Experts of a small language model: 4 picks a token.
Below are experts of layer 3 (counted from 0) of a mixture-of-experts language model. Rows are named router (the router's row for the expert), gate (a neuron's input weights, with its number), up (a neuron's input weights, with its number) and show model dimensions 0-95. Each number is 500 + 40 x the weight over its row's rms, rounded and kept within 0 to 999. Numbers have three digits each.
After each expert's rows: "gets" lists some tokens that make up at least twice as much of what it gets as of all text. This comes from a sample of Wikipedia text that the model never trained on. Tokens count by the router's weight.

# expert 18
router:501516522515448481467504475493521459522532461503480517496447473518482498462476480486541519499536525499488483488511475514474472489489491521475518514524536532516513459525480529583466486500486513490480507555477483524478548492516491516485548593436502472542596478526511461470536509533480483514
gate0:514504521470542405548479542446559518503605515467441449412488514515485578499494549541524506539495502478486561454497437466500495522566479492487517467415458506512499499579485524531536452485508478453545493429493401460403462526469462422514501494506503502503534469548467491499542455504477505511
up0:490487536455464490496501466591437451475508475484485582591515453481560465473546498541616504516506518531575425593549450485501458484459491501538498486553584534548500501519585441541478537487550558520507506517498506508508477477539541535522563465507564485532456463567467491426496493489505537445
gate1:516529541497562510529467484442580400574538547486497464467519517519567496467569523496524527470491580496512497491465492551483470489507478508477425524445488478478585480489516500499478461451519478492490505487501434527531530533516488481456549520447462493552593504513515526509579488460512575513
up1:507507495476513490416481496508528511425382448560492504485451487550541462487432465520477501542506401472479412566578622486538525468554465475542516507552517552522543512484456520473540539587454518475615487465443519533389541398488479496480438472518518567510410550485475550434509562467433497513
gate2:457482581487473527550525517504479529549514463499453459508494506404545472556494537410488482522528534458458501517472446485508489516552501484455558560558536502510506439508524523509320487489536523506505500438513504481506523425537416557513532428481535489435497506512593497531482489561452552545
up2:438516524489505513522483528467527495548548495539525556495595474453527527491501462549530504429472469475519510560464432483552499470466512509499502517512461466525522530495487484560500439516511446496463451482471545492370470485543587457436537535459494548478499496462519482579499458429514433455
gate3:527513451530515453469456539583573546532502571465478537473515525481453489532482503480521481491501519554484461492509541500507498497560526464513472461520437455474517448503426533514477472484469438478523524491443496487557532489504516495464486525426495454547512465505503519439516450538452401504
up3:539499493499514461513552573433523484461533543502460506510496461578509490428464495530526490536490473524535496507545522445528513531583540501433485507464439507488481500480503495504420487481513467536474521407493405450476503482481491521454467540436483448482419432499471467455495506441480438549
gate4:525518520520466466490522521491583465541532478518539610514504484562487571553521529458544555474506548397420520485460475497548469515428527503468496556490518515543538537511500533479502479491542467532449576510484525503517579541520397498529542475452529511519507468507466537519530498494479492398
up4:487449471494539513546487497534578471509437485524491517475534464469476536466479514535513473536503434450493441456474468521554516466462446540510508553503509428466487500563467495560523511491442520541465514524519485455458472468453509445482478493545514560457499502537512569533530522551518427577
gate5:477534492481542455518525508448556559551510489434469473494539514440436400476548556521528437511516448552475535506480473498475486510509457521572573550506535491505457453504476546524514526574548440499514489519492494497437570463561450515504460496550459620462536464541510466465543503510513506529
up5:519524463559532491512526506478493490577505512536522559518501413551427505520488505451500556506493468483486429523533509502519469488520571405505465500442458538413495441515542522512530536463495571531439480472457543487509507447477538465543521511500484472498510562502429662480481531543519504552
gate6:481558506550507472527533500428583378454501486496433490544556551557541546552529449503480466491571501514473510552534463486432521425429497435508486475501550440459474454480465556461546452425480411524498485509521504483521480517556447505458554508529514477552483480532490494491422529539529546470
up6:529529508518539504569569509508462523463513479468424510500479506506484479453468573475513506463526472433506460438510427447424477486574503590571476517518466503486486487447508484523510408500484523535519490442578541514508521527519610528461532476489528484531455491509506553497593439501508526554
gate7:474530442468561532485476468515415492539504534485470516481544490430461462481447487448541601473505447490537531431547452495470500503512571471491517529564449549506493519477591568547515514487526491520522513477489501504417450457507511528518555511492465505474504486547489489433534557498464452509
up7:457503564496474534594518475492583469550491516574515498501500413553455495558508517491520511563512532512604500564538532499472492525573518508471565510461425515530575479541565428494481498460513523509518548526484490479562525538526537512467537504508466522509478536541528558542590505497522489539
gate8:506540570599530457549534483531583503523499500495476467476511477496489437476443533570480426531476452490455436506530499460459515483497417461497469503543521464541477516490480495454490460518493486431554463521447475506441541477545476466457492395564516517506443512473475533424489532504528451527
up8:486479531534469494575511521484506499493552481508512496500558464508557514484518535493466544531535474405454427505488541467431500497478551439517527502551492509479396455517484442496499557479457484468508495519512472509568491440486513552519466528417510457516505500547450465452596564545523532470
gate9:463498474530524499497486622462542458504511492482563515438491502501480532500503420488513466494497530464392472526480506445499493466529490457471462442497434520503529473406563519512519492480482486455491510506524526478451479477471514486463412434499475514451518494597516550485478567529480525553
up9:520478506487516477558505503437519512502509511466489471492469510540518612483521551478459430453491500428518618437497417517473481493448493511520442525512459529503573491545454510563495554521496516494526526511439494400582515527542468484506535492485538534508532517502547464492606524513526483507
gate10:490549566530529505404504443487559433515457497431489543434538440550504420465495537472491509512479484492511468527486475495492503520580445516526476518478577461525484534559467498458522501555469526506515486539543512492493480451460398477482569484496517538546542534549560516472444511472567466552
up10:517464559476529548421500482489434526549480489507460474467555461509505472516462530526464503491449420483489493474477416482509457469506475503512508471500520457465478487454461487460582540462421470497541498472550481455468495480452515543528552487494497509535555564616472597546478556457472473445
gets: " a", " in", " of", " is", " an", " by"

# expert 12
router:543512516544546476471497540497515478525513479499480510479566590518477595489483479483612511593495508488480481476503483520487480519476485502473542489530513517524517509522463510428479484503467473491408523521483473512481478487524478523491475515557480481505495483517515474457443520471477482514
gate0:496491534510585450576515519511488486492479491466460450540489551548502543534564481512483453450469479516530499476530453423488559467419503451511534469478499497507498546495414516503509520506499435491516529499529456663493526521505520531566467506509433479568481498486547461450527522520463429514
up0:458519455503518513463536595540492493491488529463457562502525547465501519522515495462515502549513528506484575532463520478504518540462515438481520380439493504493546444517507543533475472530554418499487482549511519455441494483459528536439459544498529427488502455471481538548504462583421486476
gate1:478517484552495495511501468477535543544505561533499451491480527513527484460503474542543525601550538559454481537516489538548494510520486535455488577550510457506442541426520458478531444459541466492477488555560516523389492445484545457511465534564459576445538465525526509447530533510476516567
up1:616463523557474504476477512475509476491471547503570529510444557442593476507456472483523551493492467516477481546533498564434555551537482445497509529539448478502463515538513506461534505507394470489363522497483537440484538515532459452508485525492539461505564492526459533435518551579503522500
gate2:500482470511559466446473513496501493500541469543465611462507553559512518487533493514528536536526512495523418506515530461529478535521473506520561557463531474474527472457534510455514505467513565550467445479441481528530577593519468521551525415552497471461456497458425505487507472464417529468
up2:495516490521452520492504503452475508491525500620489502501417533547501513483460511557431483420507625451413477473531501510544532537590535514498524513474436471496537547472503596478503476489509492499540471488438468451516469441504582487531509501444529480469507543504468611612505488482534473597
gate3:525514547506494440503451518529580452515486486500542496492536473479464488511484408520508523487494487451501527511476538511507496431510501508530450501418559437522536570561469495523493468430488497526549503508472481418540557478524491467487476507498461477640518535443479501453464518490556423469
up3:469519447482522557513497499446526530552466521498532487399465505593482542469486464451441483481537537488484467513473496526528485573481576474515537508530497481509487413544559457483536525534510451502524437515509542524549498560528518496540611447478531483498543473459548482538501565528482491524
gate4:525459522481505431468469465524547533458497473515572510584496500438416479572511463474413491557505583496521530510479471483543555512496529509504459501536541516486557556441488567531479416462520472516492493438461460473503466487483421518446564508485505498470533506633451442476464474490520513502
up4:435532545447467554534460485528503527514464508492491505546523469524540467498499444468493541500467543508514420508458522525535515479488506425554551546577441514474430570508503457498496500463487430466540457529483499536524423490506476477521488478504499549569471493534402464484487512511556502493
gate5:582416567510456544525461598471473484493484480470408501499524523522488574501507432462491476483504446504453514419532498496471445554510507530471540469487530523530504470505448468477475499476541479463507455519478525487452491455502522546521500441460470502536495483380436488501506447444468566493
up5:458444472574563521499537497504555560446556477554536504529549496501596437477509547509472433483484506468490472546525547489524487489513426493532545517539497489483494532469510543522491537505435433509487515543513501495478492508486445527550464447508398483431487455595541510498582552544455502532
gate6:527491509587517537464503459491497410492523500503531562463501506463511467466518550557501499548498482499475478434532391514463442484470461543486592505546497438512553481498431444528540520503515407449498485455590515559461473458448460520477527551520471515492512506529489462543619464479502491443
up6:591467588441484439441460475550532512486534452495517445501461551536538523510562476435400459478497491487468464467483424447549444536546524501569454591425545496495486515522499449545462487463516488492521444481547503421511544583481485468512485471518566548462516528482522507495582486521449497499
gate7:460498504511470546517432475559524535437514467414471404470580467450521563520445499529471547465522553560494541497509521467560453523495498517525531560572496537485461470506511566532504479514470470415519463512454504589469438611438517465522471447497505484511471474459508533481493490444493489413
up7:568540531468562429399496556465447494507540440513517441490496419587480454476521468461502502519561520526496524453636560534437496518478492556518537503520464546533526548513539481473555479522503510559489494490554482454544496489484505577434444553539463477470518500562524519511529434590500455534
gate8:448478449480496463414493533465568498550446434497514522495580462529546488505457502454488439545464475549522555510524532510503491506412446457378531565538519503447539502517514590464427448509561514513518450464491509467553526506546477497507529575577487510485456517477547500491563430519500522518
up8:500558559496498528444544505540603522478525585438533410566525558449449486503436498549504458524546533527552594489469512510585509457546520463571526554513478491473505488464462474510519492506521515414474506417562433432450507554512479476550492531492505442470517489580452470386540465479460521502
gate9:423518499500548473465517481491490521545520450486534433486562484485558588510476454526461421460514529505476447509521505492446449502557503456526498493575452523540510418556524545530430491500497524490470518480540534539489518500482512577530522457506522494489538451557485520511421446541452462422
up9:482513522481542483596534508503509439472486459501501519483488497461507460500519480476486526475526554409490519501481503581502477573479462572470582445522558535559437606506498494478558490522493482503476500506494453489479514542475553518443528490484502454481473540482492526508522538478540548505
gate10:465505493529540474459515472450548555419501525549441499545483493519532455501456470481516551563452608469434497494524488542482500507445519519504558514476520552522484529550527495480543553496425521456594522541535490562541458590538504386548505522526570501521517512568479530501476497533475450495
up10:444516405486447598509554434475513474474526467520541543456540523489476514458515529476412522422518514502589504545390538506497484578537482523411488507581472466458499414535512528561538478448502543482458519438503467549520425503550533547547518453447566452472490516432471493458513594549509514399
gets: " |", " 6", " 5", " 4", " 10", " 3"

# expert 5
router:589512522617628481479501509503522481533517562482477518478414496534476455502480493476571520538506539495474479465524481513475465584479477536520518470511532524523526461519491520440483458474496533465523524501482456514486538493525489502482544461576497482463507481517511488484541519461473475525
gate0:544538457464488459505518483529539511594446527527469528442470428431490489485498512473452511518484532447540454463477435516482580529495542523500510459486486466564521486522492537535517470400453502492542519527421452503476474572489548487447446510508522488537487517438552476539529470509484515531
up0:533478494440503530456457488488559523510538507501523541468494506462502496536498527512536509513480560552512430570527441527457491526600512436487418485486422509448489475511497566579490446494497498530521492444511541500499605503520473470547460463475488466550495543468554477450484476517539538517
gate1:485454498518473513544510411442479475500473460469419481543533537539500542484479455577533508510519527525490491482522497545525491461490516537547520501587498529481470461537519507499500556558485513430486502493456473447388461498579559483557512468456480524438518467520532491487492523494468564575
up1:436469588456501464438510552475537481586548536499583477451496440509509498507564496483528479556492461504482565491489486469467534394564533515511511545503521522534558491542556535525560507542457541536494570486534488567599531555543511514400506469492559453524487495517545514582439526474509491456
gate2:461528437485533491483478475495500550483465476488446505465525558527489424520482436390489360482518468507407585537506451478494557473580479496507513549511421535446495478604487507494535456557439521534468502457450524499494532453491512502452548470488528531500512505504487524411486475567529537496
up2:563513501442520477607522495554631438476470479522498467525476474498448443513435443467547446480505478504430483514532504449585550462538539492441544431445507454505468590443490463497491478432490505505548506443499477424457489568499514516472518494503563490537504546493509498443484508516477437551
gate3:502477562534472557493537422485530399524502513490518517478490544447491533468518407545466416505497528514444480527487446484548512499500514476512524512495524538533531543490568577468414473482510568559482478455512494496502504465477408441462451491491604505484495492518494514547497543464486479478
up3:523489528496449560537453470522492461478512505460551467491485522519537514450500555518492510545517452477488489485467522460527482427521430539503527446474438496474533453533426456477517514533447486472516534502433572503569434546440555540421442513500546451496494432529417478463461576518525557621
gate4:447541495509513559472506472495510590532461560464488419458564581439527492451496432512525485474494594439478465460512556529476507546546495537450471545521538467500553492482516523478525516468524488483474494506496460485386519558486528458510508484459517457488528471596546511458473545506511572517
up4:496561482533468442544506550405523512530387456533467499505516541469508475490504496508500440501460542495559477464540485498564450471516528474529486456475467527538410496503482466459481485517524499534519402479476525546536464446491551526515536529513480482492502510483528501485499545532489469534
gate5:482478533502494528481477469500507508533440537584515497484518462566432558489500528558427441554472515524405473534445521478529497497447453527434466494545555479500451465460560506471498540415512472507535503526412475605560477431501528443477540492512480482476523503523491528440446452436539475562
up5:539570518525439524499484513454472477507512536581559469528568463526499485505499487457492467587472453510425469522496492516509512534470498549448514481526536383551525465468571524490477528514517497500468522590475593496596486495522483522484497416521512489459448485471501501513467454479533459567
gate6:465437546509506454530509445492559502463494468522508445472477491527533622538449498561487558490509537475511506496470436571428518527529443529545522484523501438497530488544506524528447496498538530525488488484446534458504460451469452531492429494423518509547505546505418516508518529542443502452
up6:532502512520503435506502505483556510554493489515437541521450537490448489511473421462469566422482448447465521366495505479523515490468432486509560497456489455478527550533582408536538446551528543534494533549511476421440512492488517527608467602475444486517504506485511503608495510484489417545
gate7:475539555422462496450502548457491514479470515475506441523497520562461554482489476480520523456509470515468456433521510537538506475462510538462419507454562434568447527493527556500496512514517458451452576522475424530480495452505444499525493542516462470499409483520468461494490433502466522490
up7:534486559559480523407488563435427492423522476501505541452462503500473496445499438536549487535475489524511487557471487494559508543533453476514526501504533515616424528453491506506527458516427554555524485482479470504440483505520456489519488476473476423514451467497613419499556484532490527438
gate8:521551405522518452547530461432454452499471469488521481493515567512505538433524503524485486437499495477462437533512567588485416495518472543545506483532539579485565562546486499439415491546469526449543509507493535543490511488517538505519533480454486463519518521425484506499539514465514493536
up8:509493498444524498573519555563534519484482446455454554491473565582592430544514473557526465448499429524546503466516505453477471458523381486494547517552504538516536418476519529548494538520489523520503439455517574566502554506575505508598543524502501444513509539534529505587498522443506499477
gate9:577516509473461590525475493447536542558539517433453625545474479524552411474496495484572428559474495541520466495561462526431460459440504536502507598489472493572447483504525546530548491488475525478436507514468445481547487451549456461498566453499576498476498508515504507519455471517497534522
up9:558523457477509521476504398484493544497491517484461514539414452480539523498498529555519409533519543515511522514528487513546518489491504557500491468463467481552476532466558486478554464486445464475443464517432522540530538487457524531515540426517497441460519473522440506500518564458484527578
gate10:463574510496518440538546539507534485429497473434526572505549490458454555438457480502438477486501492477489544435477487566460478516527510491423426506549443558445504517455514504560514430539485556503543553598523446521444431544486494495454490493469504447528497452528555472452578461479602469534
up10:460510372555481475485514452512497523526454553574500527565504480508453534487535570537575528509568474505442532628535488504482448492582469537477491524491448496508496521449464567473487460458503486504510488503458490523558521528563487448446464489526503543485497519538487459452463497507456529507
gets: "-", " 3", "–", " 5", " used", " de"

# expert 22
router:511512537578519483470506473440528463516518480553469524486435462525471394438474474487471521491469516505464476479529473509456466375464493513525536560505511527540525470522476537426473474469472537487509523463464483513473563468518473501478567434456454477504534482531520489470423505489476477518
gate0:510513510519498444518533515484511500472482467512503444506545530537500524461547430465560583525521528473475509455489512456562496472449557520471461541546520526537506591524502477501484539509507542519481442527498540585484485416511490440577506477506511490481502520541496458455538490481489456443
up0:530525518476489539562483547505477507487431612461487513512505513481433487482503540504503524476501467409566442486494513517493472577498510480522470500484553602519524474564561539443492549368566450508516472451516526490507536491464492534553524583501492489472489489508466530468545519501531438512
gate1:514499531509492501634530498515516412508498443466507428506448533543479452496518605610503504525465512512425484467571485551554481560538494503364463496526450545458522523496569501468448508440510513525471475541411541484462478487454507495510554446480461409542463497495469506493509506461478521551
up1:519497449498490494539506433526492527455464510452560452463519516501520466524568555491551500493487527479439467461456471412507508423476491514474465523483506561512494510408514475550520491426480522412481543501509485461442512454525513486486476480491534525567554495593531452534478605490473500428
gate2:471490467537473480544549478527554479534483480549450532490505530513459474425537522535481540454546450484478527564500485448469476518473536482496507369462545446520523477540490584508457491518569468520525561458520483472554444439503469526446481531448395486519449497543519474567518473481511514535
up2:451456471483569487494451560460520460491503481511550521485541445486562388519532486502458524440500517491471626569475495497444527487583483530451517571528522485529498505480512488515437477510505513434545482484511493541417459558461565521532490480487539503478484592524497530541501486508472492525
gate3:521520544493452560493549471495474491506494493505465503465535458523457484553479466513538486514504519546550537594498490508469457436527588486497528464486458467492481409505485468516514538498544506483553522439486484573472475446467489485502511518513487429552461441486527521458530561524486458512
up3:517532513485515463471500509499446506543458515512481477475502475490508571541463466463517472533510541475493535415466516516534494582478547447434450438493465578544600512524467416500507486475439501517527482499519497507557539523499509533564372514440490596552471522565563467533439525506510441491
gate4:559489549537489442509481455490517572514550579513357535522504485554493493482437538529464547453488467440517461496515479506506483416433565469571524488519505442486515481497442474493509520495505531455521518500447501507458541410476438538488472425515554509541452526430467504484509504495508552453
up4:499516473476532489540495483457455462492470462476552491456482526464552525519519539525534572482461587583475522463513457573458462502620463526416487516438514533520525445486527501495548506468520431478445441441484539516498511519448465471485552510473482540512509531514550543436493450527467426526
gate5:464500525545513473550509495517535492495416470498477579481510469547472463488520500517524546482468492483560451517477446514503446479502472454451534522545473477459533481517545512502548453512423554458530559508442480515515467521477555513539464460516492527472511465514576477557465459539483519479
up5:483438520419530494525519508489493521554537541494597451467425481496531513522512355493441565494486502444447544480495541476558514458474528491443535547508518564513535540526519501484553469459469506527523538501504475502493651501535553466522444496435449519517491494471484439527477495488466508506
gate6:529511509549473423503474490496558513470497444467416468459416515474463490545495368514500501519485513532531517493517536507443508472485468549536468509511483575590501545481526518471533527460483479511550484550455490462498486525496486449553651443448452461520528500586467520509536438506530488511
up6:510539518452552407460490494539473524429553495546510492541480548481484478509507489530490585487500434499479472468416460473617393514542499470424430490474500503499550556485455501484517569522574546507474561544472489481534476501500527486546431548545576486534512487450461502505514509502486409387
gate7:507509506485483560518468473526474501532504494447486488492516626489452545449535547434514521441517606510543563416513466537543482506631534531539498496504504536494478505475505471485456447545501499477513508511425567529524487530495487462450543520498494445549435516526507524443491482504487527483
up7:534449490537546493483486475525499507464599527457600459526458480549538523454393542518545492493533521581577502500496520455442494591470473472521505469581485495484458432505486482522474439467536449504486561492573478533488426541487447492530522582455457518502502521478576587455544510476543524526
gate8:522545601562477480549497581545528506535482560507492496501443490506519489527475478429483554574508481528436570498447531504509529472461554510410488478538546487432598485560520551609550547530549485469535531461479485511436544467501446475514495521446496517513479515480495503546467521496505454500
up8:496478506536534488487474560481479503515563467500471504459496523496554522552574393487550541446486505527505512539478527519457525477514501526530523556448526575526488549493494487539532493486447498402498500523399491485564506585454537540557463467547508391472512498543492444530540556436489590505
gate9:559445522486541492564560446436538447508505510527494502501459493496535553521439476432568539488513529592507502484520451507522524472464474574512504550508465465483482522507459439490541470503508464516452472513518435545457498499504430497546525487590458562438501518487547457451490444479480536548
up9:548516485438540593416503516466440471458502560397497495455513439519448518514465575533521448586502506473519517492488488503522496549542576464534479514530528496480497477610563523533546529539539541505531513446459521528489523471561536484484516444514482466541468493518480559468509552531528467514
gate10:488593531515496500549457516529556544498448502536487427534558477483478521512513464528470494583518515498455484494477460460455476442544470463531452492506457505537531503504442483540564594600490545459504481526567530553425500469547484484470506483463523430488563472429518501480468517542497555477
up10:566530557473421489478521466464562422491468469491564507457471590502581533453463543540534511555473499497562501524499540507485526525492483497526482481468491528522497465479505502571513442434522531467550495540408543481490446498464505432492446596477479571489431581512493511450492448458491554452
gets: "\n", " (", "-", " the", " also", "M"

# expert 9
router:538516543503475486516483495427513477498553488527506541490481577517493537469443450440475549432510474500529437483465502520447504564482495545488508440499503529499496439482470503521484514470539477486496514575470524537509528520527502469438478523431508452548501481546548558505518506521463445547
gate0:485481460475440576513492514521517506569484497466531499425521418496455476518509516466493468470512480451539539577436500533495516545459541461452528543483524455480518487504485484473491526473539535467553456518481386485442503455436483473481432519496443450438482507530538494544523481437483481585
up0:581485500557518526478514520457514494462426494507489522505459502435520467533514479562496515491470537450424469523546482498507481482534453486522486522507599518519438523499467546471519495593444516451486510566523559505517466606520452622420450464515503535517476498499467449522505469528520578463
gate1:362549494525514475494515514499505527494500492431520554431502488461455533630446517538495466504531470442506489436525514463483501543487492574431427472528505518495496543498501486575517513498483457519441511514489494474489538444541507467433588482460502546541500546470445406504510478629459515485
up1:540541533444525487519508507427497479518506457558501462512529443561503566464538520482441516440501489528475480551493511572522474509478471512542495494477467471534512463539459479500516506551528541523514498503557528536526469495519509587472439492534518497469459487539481477519522479452542496478
gate2:514565597546470467500487474533482506508459518509484479519478503507575574481475499426517483523478477475624486504486523527525463509481513466496513501526458491501437412498590565437477509447473518519518468577458605473499569501439444460464494547460482509481510485499494475500490534476539528517
up2:447479482548493513533530537479463488477530514461512520543513500489521410502493481576521451399478545506491540545551462542534556498433535512519493495461502499506492510530496485496545447578515432465601520525449462573459490534463487529555501527537510466547424485502542468464500510407491423463
gate3:559539493464427536454528498476521507460496468476532496379543524540486498515476498488513514490536445428512558507489489461476507576505503553505517487549521506480407520508457428524516574380534466433427507555521494574485482491431443416482394513543470526529471511510545470475513535568497475441
up3:587466514509431477463519477425488394534555462465490479493544511469432513517557495561511460470536451501522505477435505408512510567503525531493556498498556493534392516451526456523456561425507482462441498492513491519469460453447442453548457456479458570514517499508443554536470530499452480402
gate4:513540560497505498545515462518534552511531526486491512461487430459520528532554496449493517589510453539493470525502522478500523458539507457564546544533497481546492548553524542567498496483527589503520530439535492436518436446504520493493532437474547578523515533519501476476518551442470406482
up4:503459505506531462528473532486493468525528415557508515526514483514471472450467511561524435474449516445509494522567426492480493580558466588500496527463465508473477505411502454490529459558502411478478491501501483528495552515454468480538489553479481498516485447494500409480521510511485554501
gate5:543431534474535462561536409470585475437496522515504565441514520529515481511514518488514457522490530448492517513460434497495531614508524423476498557526491493366463552495495511495530483445494479459512490533493535499513541472486503543501552588469496469464504509519484496560494472484557487513
up5:475466476451547480546495528443517486479431559470537492450526503492533444565411550490509469490474515582515471479467487420532496501500571531431497575539532463453495467471476549511488533518445535512550529484542476540500532451494511502505526509474516472552547527533513608455502503422536533511
gate6:478578456417474586462510441494469523520467541505480502519499563484535501540416481468483521562501409510573541492573497508456507571465493531490475531442590564603463428524529465484496479471541487449475530501495504504529530568511537591499424465506453505538517468523569466493445469553484447475
up6:475513539583501485538501501490444494487539509464503496498463416512492549479548448476557505455483495547461427500465534440467474377500548567461568504602477505529505502490446505506524405573499484470531543472479510511485424480529465449490523525429532555451550532590492559569511461398529539451
gate7:463450421525536513440497505474489452510491528465429475473489486484567528454448448509516541552473512471502494514481510548549473539537451499523439445423515440523442544475530484491492459458474520536431513481517521463491406504536522463513441512525513470508463480482481527487465531456472443435
up7:546473531485504446478550538509498494451525441518491530547477483497486488484533545508465462522509536542435453514492474478448510475505516507535535547442505533471502430547529529494489513533521452472523538449485490474501433504558427449584423481512457521538507516510416508493443519503572520497
gate8:637498471442554572431492467519527443515500454413444563456472519468485549490402500480421468527486500520484473532506535480519525500540537529503446496527526527521458590470493493548476481502525501554461454495520556499453533499499536507521497536557515495537491430458533473420547464530548522444
up8:453543493503524550486485453565592501436474548521514498499465563528465527535510499513488468505495479509490517480502503434517451462501508474506445492452509523495538447426465455482488517495470532510477516471526540458509463516545506460464478524510521535548476439508536513431505512559573445531
gate9:485533476493449534475510518466536545506509465491474493491492520476533550517506510504478457485528480463467484474529519496526532545469433545513568495483473506562521542505438497581444513472513456387522472490519418482507569539431553564461447525548562521458496613497413422518564498387495575496
up9:433404540527425532468458489459502503528566571514445481528521536503538528506588544461562537509450465562461440475468456517480527447513473542547539491428432504485526500524492575516487485513531483492591568530558472532474538445518579416608485493518472441507511510488474518582487482542498514461
gate10:556483530507421527532487497532488517474488484475511560433496515492528555500496557435523566450492502504533538488534526536515463395390456458474537477520447577445422383445522473515517531500524505467567511507480507497451422554484499453494530529512508478430516511523556463522479493503496527470
up10:518544481381473506466504533519543541509465502557458543507512560514533552479500575433481563485532507486552601479498511429516501443483509526479446548501501491463480495455542475547517520469486481476408531497511592477458503455508492392452484595445529518518481556508494542487495517484497433538
gets: " the", " a", " The", "'s", " his", "The"

# expert 35
router:487523528375385477481419483522525466519514441600472538463467518524479481468474482486462521458452532485484483492510473525474476523462479520497543506523513517533516533544458512561474475458487499476491529524472483521475480468527475515480470562458498473614494489526513493480606522527483487520
gate0:506516523493467517509507419500512524457448544524523531476477510576510505508474481463484465500513559584540618490493517524485453550427503562540524515433454484465585530532461498515547471553370501494457513518515505564488558480498467546526484528477481441494490447554473477590466457398471511519
up0:423482576471487498515522483477404478444528491460471487477496556521529493477433489550588520457466448522447447400474467489465590435495500507548461474539447534557529480509476460417488467512529549486465489508519486545519391478524472464502490505486452462435475489508466416505555537528463451445
gate1:469458483492473587441456549505480506499489513471478521517432489510471497544537465518466536480478510487537474397478518473457414443480500505532527482452419557465521441512433509476519446484537501559459446504475484456464512422583570489484488363539442511503515475505504500443480530505503556538
up1:447490507531489503486487500450550521490441509456463520521501486480543477503488516467502444474515455490466499508542445566425473507458498500541462474512485476482482493485465368478481444574448514539480421509497529485452518480511479501460503468441452499540533577484548482515592493494438509455
gate2:401486535498492411451518500484521465523500484499456427546575475530470427476508464517483503551469394514546486508578437488534484427490531541490512507521502503507492510566515492566580420479580517475524478506512407513521539528484451492531445537553472420489513488570559502447454530484512512466
up2:526532451576486508518462498527424486503440562498510519451506542519520531503431441477506478426564450466488586519528481536555520447546572524562538494515538512505470460524487473548501450536451464512495483489475468431495573526559519560484494537515521493553489455495512504441566506522506527508
gate3:423527514434535480427514507592500510471530444503460518465445466432504530543506475488502586560487544503452453525503540514459438535660496531439479525513478519556529486492548586489522506537593479571491541491415473498542472478581500495435490493531489461514543468438491493456521498534508477508
up3:567514480479468588564514536554470488519534483583566490477509481528559443494484464568491490468489521479518422510485502477545532478467477491481595458519516374490458452471549483489486491488439451472512461432489545544422571478408464531547507460420467489470465471665518509536524525608454495500
gate4:483494495494464442498503535465509483468444531561451458505514516507436562472497508410443466475493512480529509481487576469461516555511515513568573575529511616510466461563497551555437453539459474502478522557519442580453576530550455559504468507486495549533553506447500530554513473574510508572
up4:494534458487516450381510522543474476533603472466479537468482575467457522536538515470517513528479540454536497488503538489488485428543472499501498484500567537525509500482506507479549538509515504492433474460613535422501544516442475556457478493495567509516448470562547527486566544479501497493
gate5:522490515439493455474575495542526492466592495444514568504531520468538492545554412539536585495507478565533491551500469513495482450607515455547510495552520486477496490536539447478520467540492441499491563554464482515472514525436497457496538510509471466488466543507517449461439415454453462524
up5:482496539525448441488485499479533524442480456528463581493529527525594515511484441505470512487450430459517545513447544528444502557540492462569489494476525461475388461574484499521532501488511473397480573493511606536480529392484539510527512465488512545597503534559540442528554557463580437510
gate6:482560499528528497492497575508492536451610562484462415538543521521515503515505438423490531547533570524551518444527525498485588514522498536511592499452497533536487527518477494556528525521533521425500559471542522548521467470479430480521440505485490558504542527480484476450479502530418481578
up6:551509452516471525583509572472518533507552562519503459551548523568488483550532540524522494508502457439536478450505496503496429493492464487491500471531530488486521498498501539531505483515497437450502489487487504501529481499506561488539432529504494502531508504520547416543438561480513523452
gate7:426422451521514523539459545478481588517417489451479485542514527549539547491458429392484475532479531488552477521477442529480482485498501486472545457492490563531551570402545432446486479472508558500505495490471528502456475446544503464493541555447501516514561489446460512455483493570504454518
up7:488505504516494516569477514488560522551422553546466512464477438478499434460436470498515526536522427487501480515488594525444516504513452538556464443508497536515553533541525471514553534510541519503492490489480501465501504574518526494459508530450515464531544483478580497469525453562488496382
gate8:477481462598535462496502579484521475508568528496437473494481511535499524526472460437532614512507522557550460440523491535500481527556520528478496434519489509501549520560485504512512468467452549520519545480516480453553479536546553507557526483498478544536419472502476490452544516480535475518
up8:475510506441528511470523574509515481552551516474430494478514562519505540526535541368423510539479518436503489445522500481504546565581522623426524474507503384539518491502527469463471501488514464503516498541483468494456556501467520449512517486499448477455482538475405480524450479512495483492
gate9:492517413478468536474517507509523469425488526488477506438421564393457511504501499498460437519486501524484447442527486504508499538460493542457493464523517484465537493556479464464440512507490522483548481560487573498505518498431406406510468469523505510511485493451592465467456533496467455595
up9:612440575476453519446471534409523475476475517491430463493461426450544463474457474497597514500446485454492564498431482451452512484474510447457458526559524502498450495485464572460487511528496509502492501448493494462483480494467497493553534488457576503552529492492529518509557487528556557543
gate10:435471517503523541477491482526492512590451493515508512493528490514583494520433512564474422563474514521552508512518411498474542529484563483503417534468523583583491552535458460506491423481486520506434544591451483538556543517505562437441481470517466498480479509549589532426475502475583519534
up10:484487505491546513513477488461543502520482515534416523444488573544459516472550517458520523511489495557512472493504619509543504505522507490528486499510453502516458417472479550463501476497456523482453574476481491397474494476505462501451498491468513474515502452365469450509510486534498493561
gets: " ", " a", " 1", "s", " two", " 2"